From a checkpoint of a small mixture-of-experts model trained on Wikipedia.
Size: vocabulary 23718, 102M parameters.
Experts: 64 SwiGLU neurons an expert, a softmax router.
Below are experts of layer 8 (counted from 0) of a mixture-of-experts language model. Rows are named router (the router's row for the expert), gate (a neuron's input weights, with its number), up (a neuron's input weights, with its number) and show model dimensions 192-287. Each number is 500 + 50 x the weight over its row's rms, rounded and kept within 0 to 999. Numbers have three digits each.
Before each expert's rows: "gets" lists some tokens that make up at least twice as much of what it gets as of all text. This comes from a sample of Wikipedia text that the model never trained on. Tokens count by the router's weight.

# expert 21
gets: "1", "9", "0", "2", "8", " "
router:488413460583550509418427575449447544566516509558552441461485551595574515508533448413489456551494563476452491557478460467529456459506473473548564461533613568500473486553465455501434445455412447432540483508413483563514547482468553485411496546503438517473518579538565557397483427521510481438
gate0:472383444626457520469501509442511526526375627461593477433508475492437485455467421441471511505519516520480473539392602560427436487527464457484519513489516530535531486543433543438550408562450532471563491512560446352463515403527422497609580597480451474473410542551505582496539490410592528557
up0:595411442388547541518517487579542460456534453497434531427451481540531505499547468550449505497546478458568564544533476446558396619487554514491493467453373428547518499428470538468477575483489491467517594530471491551583495545601450490482424470570579519437507427515528423596520454480460500465

# expert 1
gets: " |", " (", "|", ":", "–", " /"
router:564415470473501517502481471530469543515587497563545454513475521518523536519497480535557477530491426498462450533537573440523428505414477472442475467463530474591446475556525470480424446405530507500574463491361479519469549536460572527429525521463390542446494569589517533509514488524560401447
gate0:521547571477449528518552551529419503519555557442537419448462549526473459448513481448558447521465521524493517645526448439571432537469477521524500522437461494494494464489447497392568498466510461560504547488419463578491607488517543631560577529439406468474526487584507514571541494439460533484
up0:463501527561494411547550477483488537515433555492505479471545489484508484557520602576490493449411462502567518493539595503562508477427495434534491452435519521502524500410601490568519574434540440546532494500502521489425467547446483487473550502516470528531591446584542502511465485515471417561

# expert 25
gets: ",", " and", ".", ")", "\"", "),"
router:564433436532459463444392416433440553567574414538504417455519577531538566452543443487533427405449559444436448566483567498571468544525521428455520452435588567531444515546482456510431486438469451424524407479488480519532581587490553484522529446511451538437473566511542586470467437467568491453
gate0:484559452503462530551580561532475535569564499454539453387400449505564405466547481485463401570496556519585461500481471497512507464512595513527541496443542540489423510423545491488511499505521532471457453566523530441583583556534423490459459498458454443536521352525478554502549531529498472535
up0:557452441464460532415383506570538545554518423426539435427453545486481573569454438479533451518548450492532470541463535524603493488514588543458527450510456500513546514445495537476486470475449616496527497471552470534483504602531497413483556479473491457455504434415514494500490429506486418511

# expert 11
gets: " |", " in", "|", "\n", "-", ";"
router:586436442502539505458477493481464536541514385573532443466542574501537556526614511431511397437582547458459427573508574494567465493548486431401510428425496569536473404480630504541516507465471461425535455450447423524586581587464550501459512496553481532465483533537556562457472469516586464439
gate0:505439484468403483491491498499469505494509504513593472466550551466517486520497585453506555515600396483437529476460469532480419466530549500402506485468498548393487513430482499489560528456535538440355461453630460464489415564477467545470516577463416482516500497467523451519419496508472546540
up0:457518596574530416511559569430520499532629513505506475453517475525458483489544420458493483515477506420484505470444517553578432505443430440577490602488502517503478495520537516481457512519523447483525440462521521612541490442467442438461534516542463562440472442500473505465575519502454517485

# expert 36
gets: " and", "2", "1", "3", "4", "5"
router:494433415514601470467507496475454512573584495549536448426423551534550560501581540417529420428466502518410411556534526431547451521533490437558498395524559525508449493520485485456443525475463423449492415488386477495537512533486591489440557455476486486455434566599576581435443487506495473447
gate0:442503429565564462534550443525577526467472465476497472521478421555446576598427561492510439494475518492485480516499463517463570539466530522527426466470486511402452414581438486451589392580664538515453415462357506504548486469503580524451488510486471573467533481514478429415439475549480464522
up0:541508497407439514473498547490493482468535421539478429528505473659525532527558477492506469423418487491519542582577503590456383514444494456500476548556431450546450495481504421485555397451496499609525467446548544427485476563509520617431486530488548560465517572593542535599541495461396489510

# expert 40
gets: " to", "'", " a", " for", " on", " p"
router:631489468493508406446479502435442590562550499536532468433470612497546529577556431462539473534441496512404494540467524426567465544542463540514477433539603534497390436491470448502472486378504434481529412494434418595574529534494532489493535481468428442450552554586584565468426472467510468469
gate0:491509535527526554635508496545456572590542516439459492501501487536437415517480471504503531486496490526443509493401459529568526403508503459506483507452529448502477496467492459423489454521538511473505527519520521438519452545447499465539405579516480557545523454584426548448485498504491503441
up0:516596479456456461408533523486530553461572446603548484449452606531527556550587537515582564586517454528439394578530444474547481476568481439493515529531497584424594478486500464436564485442552540613506486561452517623512502530515512467499445423578481392447586464462466445472543551536428494532

# expert 35
gets: "0", "5", "6", "4", "8", "2"
router:546430476505463473480473507548536529528521477611510471439459542525513599491515389492570507469493556472438484601495536444551444530469536508508491467494524573495547494507522521477476477457473374508543462529484524541465516537504595477503488486465438491436532573506532565391468488514520487424
gate0:478570554564499442455542550581508510498516563509507484495472545596517474585448405434510515465499524515485546471495522543515463464416368423500420605430524556583491527432464450472516443583525460449435552559577479534532463452468388556496568489406496538572533459589458446613596507596473491525
up0:503551399560513483478484490486514539471541477464586530459467450514556541487454513532481538512522536450544543438563491511545536430511569532481504615436405481462534494410476477531480543473558476502460445429499445464585470447538434482531535560539483460489504561510491504502465498459587430527

# expert 4
gets: " ", "–", " (", ")", " =", " career"
router:550421477527499476416450478405463573589519403562467452409470565584536577502498434468577459499500507529491494548496488491556457442505463491444486427488530566452453481550593464561446428436503480500525453532429460558500555567495565545423541528459498490486466494520558545380440473582500460446
gate0:455619476526498520523584467461496503620485512482514587487470445597400530501486413533423595496437397518426546598546536517474495524490492523470458513465513491584512534495455547557468582574480535505519486476569502474492551560567399507480486499533450500510530423486499533502448479526534475463
up0:614446499487600540520528474593395492492445529506553491489499495505498482548614434467479520443527527529463614528465489486562533464527555489574477608539413563500542451554551462474436455463441528500513437474564504537562576590478499467538475395529490407518511500426409549467494477512451585498

# expert 3
gets: " a", "|", " A", " an", "A", "S"
router:505426455495552420423503517453507601573502476529413493406493536462528524572534494440560424492519477451385518536511532355511391481408510485587508425518531576544555489538488433422405517443464476443533457481476439512562521571506546472449524512482454615478564513537568542498436398486524528405
gate0:478407548534472500533472492446509482476486444582431504477616499413572446422588402552613496466430423491568477463410574544489444531521521511465458517492495495536522490498506566576536427538497484601462532541500511544543448488537467371487521567487510563514569484492471444560518508451534533487
up0:551524465398565578543512597476535497445510510498588442539481490454507451521447545540375507543459478568387452607495409514384502496578578447466435468554483491431534483569529489539532476554535636531550474518562516448544522564455470581515553443530473520509475541514445569509476508599510534418

# expert 5
gets: " ", " |", " (", "2", ";", "|"
router:566405442523511456431465508467473539572513428591481486418580521489481519469480469432514431491484497448438471551431460489559464455521492420458473401510585539545480450550550465545485492497481486423545412538485444565499551501465520501393580502463432513486504559613584537428532435497547450434
gate0:516526554579368455540505493598567455517359524513512577477521443448482560541460499419426440418465613534412495540450510551455604445514535504497420545495552581475485413571513576564497470460436578505482441469533488518489498486490492565519527487411503475555428555469560557482575557538405443512
up0:559514533487509519354494506515517450509512433431529446490572516580424541550512552448535468488498497426564458561467565551475582527506437497463562468432547417629519432535540531453406527461495458412548418475499476492550394540506428557542465450542507459466492521394536470484476427471513566449

# expert 20
gets: " the", " in", " of", " on", " at", " by"
router:570404459492501496507430495521432540513575466524432457488451546461516566502529488426495450555539485504394381541464519499490478514492482458517384471501521572531504495521544396468410479437435453436560430468424491480565524538508560487548533588443465465387502580556590556462461455523580471465
gate0:454447562489520486497547516540648521490518592499493519497536552462521524517503538433489642572490528490516397453510496442470557435492595501555466546538536556542541404468487487486472535425490489563485509490462478520445588524488504586527413471540402435535592408479431441383528549492500499459
up0:519477415569445435576427489559428508538497453487498476520463500518498493410490481579531452388507515492491540506522490406493433465534455432454507557527461429462375556407448540569468507428488518578575563511519531533537416542504519522535508526529489531568412558488564472544540547446502450440

# expert 28
gets: " |", "–", " at", " won", "===", " for"
router:610450488566486453503484527527515583570487430556483450467544588574499570545477483429542431514509484511408447506476469461479459499577463530461435456494565495493465486474492465543532445471432431465559430471432468473508517531449611468473528460445403460440534529606559596412431505480525502465
gate0:468614600439484420408521460512517496430515489489541455468586512469503490504519511519441500493448485491509479527494483430501488530541491615491475481480530604530508400433479527510528569491471552467553457458547605525540499395457496470552600508485555496497508499391520389526476545572434524485
up0:562521506532565572577436400505420555529519525541547557571514433479502516547553576510570531546496478459461397514569525501529467453481495406519500564481490437455565529526664469460400516565467531542471460497490552509450485490506508353497474519417541435544468585535454454489520427528463482614

# expert 24
gets: ",", " and", " was", " is", ".", " but"
router:586400508519440486409466452502470535602547413584514446485536550470568549456532507525552403451511554519416489529597537442534454533504422489490491392483630483494398458498514461437453521460495476413522456490439459488490596572456559522442499490472436502491482605632551532511484485499526430430
gate0:485416628505413517511520527526569457441531492487442511470447525428558505550512542520500571397453539508529446500516488528391526583500410561514444474483541466562481574508583432453484440475601459421446542580531423421509447511493492461472539522491467422486491490472557457492453532469454520458
up0:461541489443481473542518509460458465530450533566586516512515488413424540468551487470512438432571488485453554417464399434520588453620431468523543597589452546473526466513422501534511453349581577490526577492423472585492544516526461495590460466516558504424551497558418471541446475502467560511

# expert 45
gets: "3", "4", "5", "8", "6", "2"
router:528462426529448490497465478486399538570479529551443462442503543410504536563572467460546419566502529567483477539478579437570454522440478453462503392508570618527441528525487454443454450442492406471563451489519467581472509541476560431482463515497504559513536555574530542399474437514527430432
gate0:413511401564516515590512420558433506487632460565481452520498466376556486517562517566447429508454533514517477482448596545487514441535475410538491477481534594433483573451443525562476400490446551472563509450519458507456499593458539522595465459451504409518438480538513482465510480536572479472
up0:474565563505566473352548485566533442532395449442455512515490465399515516508551524564554562550460533484485511546492571596471552411410480521411558532529541558471402479508452514520520468517413512519460399483503486461504511460501435551540489465491565528490429488471490469408484460434540549446

# expert 46
gets: " |", "-", " a", "|", " his", " an"
router:528474510531592453483462446520441537514502473524490480453440537481521540593546355496528494525541508546424457589413539504594483483414506454471481405481550550538450461512440396543446499466397415484574485428480475587502511495436527332485560503384439551449534535550546561433388424467561516452
gate0:540427577436467538585446533530506514565433498499455489423553499485576601520489519525471520560438461526522497495520472477463418524515402514437458469493451459502435540534379553509463439549470516414480541479523515480453422471464502458482471563525545445437390490483478531508438485503592551435
up0:596540463482567467483508546447446476544516557422411541449456528477563524551448523524496556522576427591515500497580551530531415579506406535425496391493460502483500421474488512517489476547524506516490468564522450538449510615508456521468428543488433460503517449411464508439584439456458565507

# expert 32
gets: " the", " a", " is", " are", " The", " one"
router:585445453596507470455458536464438561557563457589458421450483551474527578536523494415555409477471564473476483547539507433547437410487447547470481403444571615454435474484517479470433480473467400480606441517442479563527525538423556496439549545499435467476523599537504556478486391545554474416
gate0:587527471548400428468433484521439536491544527510522568495424469396522473593576466470545554530564608508518415544526493560487421492473508508426491516523450542465470533546485538557533433523534444520527486438581492525529549507526443494505515480526431529446428443520471549459474484535503591439
up0:562549466492520549546526440597520540480543564594508427475541505503532569526524380451412520529526501637511476428512425503533555456367522540553543464543481568436499527448505491466548462549469545519533467516487439464551472569470480537448557526479481405607462510454503530483576517528505517434

# expert 47
gets: " the", " a", " The", " first", " other", " his"
router:536427459477483439507466534448439555546557439525469472394495581511496578563548527471544439481453550455487461579501467483569458540491458559568522450475614553467454428550528477515482557447454502451528457558445424495536527595401571480444472460523384462417486541549529624463467502493555468422
gate0:486447600570501568394522575462423466504542499518419514557557563592456397508510444543486458436443547547414582568508426563425504462529514542598480489484571428501527468560474502519444554572484605455394469486435386490525537491592450449416455490505595494562498487506563475575549567503425399491
up0:536601606403511482503467483598530448479488494490508593580507470468514503497549410491517523526572459476505461472446597472480432548506474434418520423532532491543510474497539519414556452442416419470606524512534517389470433492501465609479512486560394512550495461517572541496458472499453566553

# expert 33
gets: " the", " of", " in", " to", " for", " a"
router:605422443501581465464494485520435591582544465546486422423525582513581599598528508508508431593463542486385445543447467473565454526442519475455447490514544487487492477562536438494426479448506431487524443477452421547606554515431538477447527479451381462382540574582596574447431490506607450440
gate0:545498518455626451540483497486446458561522499504512448526499479534526512476569585437577447539507408514552521444453489446533483513444518587532593525482553423546505685511601545551502544625492558471558526525571450498527554518518563509485483535536419484531524455543523601504564520533554453543
up0:492586472535521456588547518472533503506491454398444484550384516457466549519483505569536473526478575387527497509506504464519471456452490464450606488564579523455393458522521460444475501544555468435470479492441601496455555470558455476431463508510556514507421428545514526547516445383488523487

# expert 41
gets: " ", "0", "9", "1", "2", "–"
router:537440472562468492421479538492410537568531429562533417452462544531542515534536530472536490456471472455482465568480410488569456451507449501541523405467550626486460491515476486485442465408417437473524483544423440553500537538472552477467521566539433485437496603545570535411461436475514457440
gate0:461451551472472508520387489523563568484496449465480451511473493584461519532613574548476481473470431472506470543443453435453553477532497579517560421468498586484493493516497674488393505414494435470562585442542504470530508499528500584442467446490468460523386513443529472492380459454425597508
up0:421528426550497479476576458479455524500518476547528385556506520538493594407367419466406471553536489495396548410496445524506491431462490568491472499473467469471484547575606387506513469438513517481566477475509491586452477484449508559514500434477557486477597470447493476469544480403477369525

# expert 12
gets: " of", ".", " |", ",", ":", "-"
router:573433458552572507424443483546498540563571422582485474387490567507598631512545480511532448518482515469445456526510468434474426515388501510478508465462474515514483471500530403492449462457518434471561487487413444536573573507497549531483501543462375490432566505526573606429478452526576451451
gate0:484503438499510513460514553536419494574592470546527439563501531524517536494440510573566494429436522494456548521499482443531547388576511482414566453526531470485446457466461483451530539542494491480501525455453497471528543391421513546527467488463551506558428536485449555484529372601649481506
up0:583533470598633489513497515591431563490456588535481503405450425517430478343546444461433466448547492522451607491402485423428505475507511531466540547421547409458559610483582468430462486503470501506611505503506622516452526455511544478548485553454535481637474472472499438539486530562482512515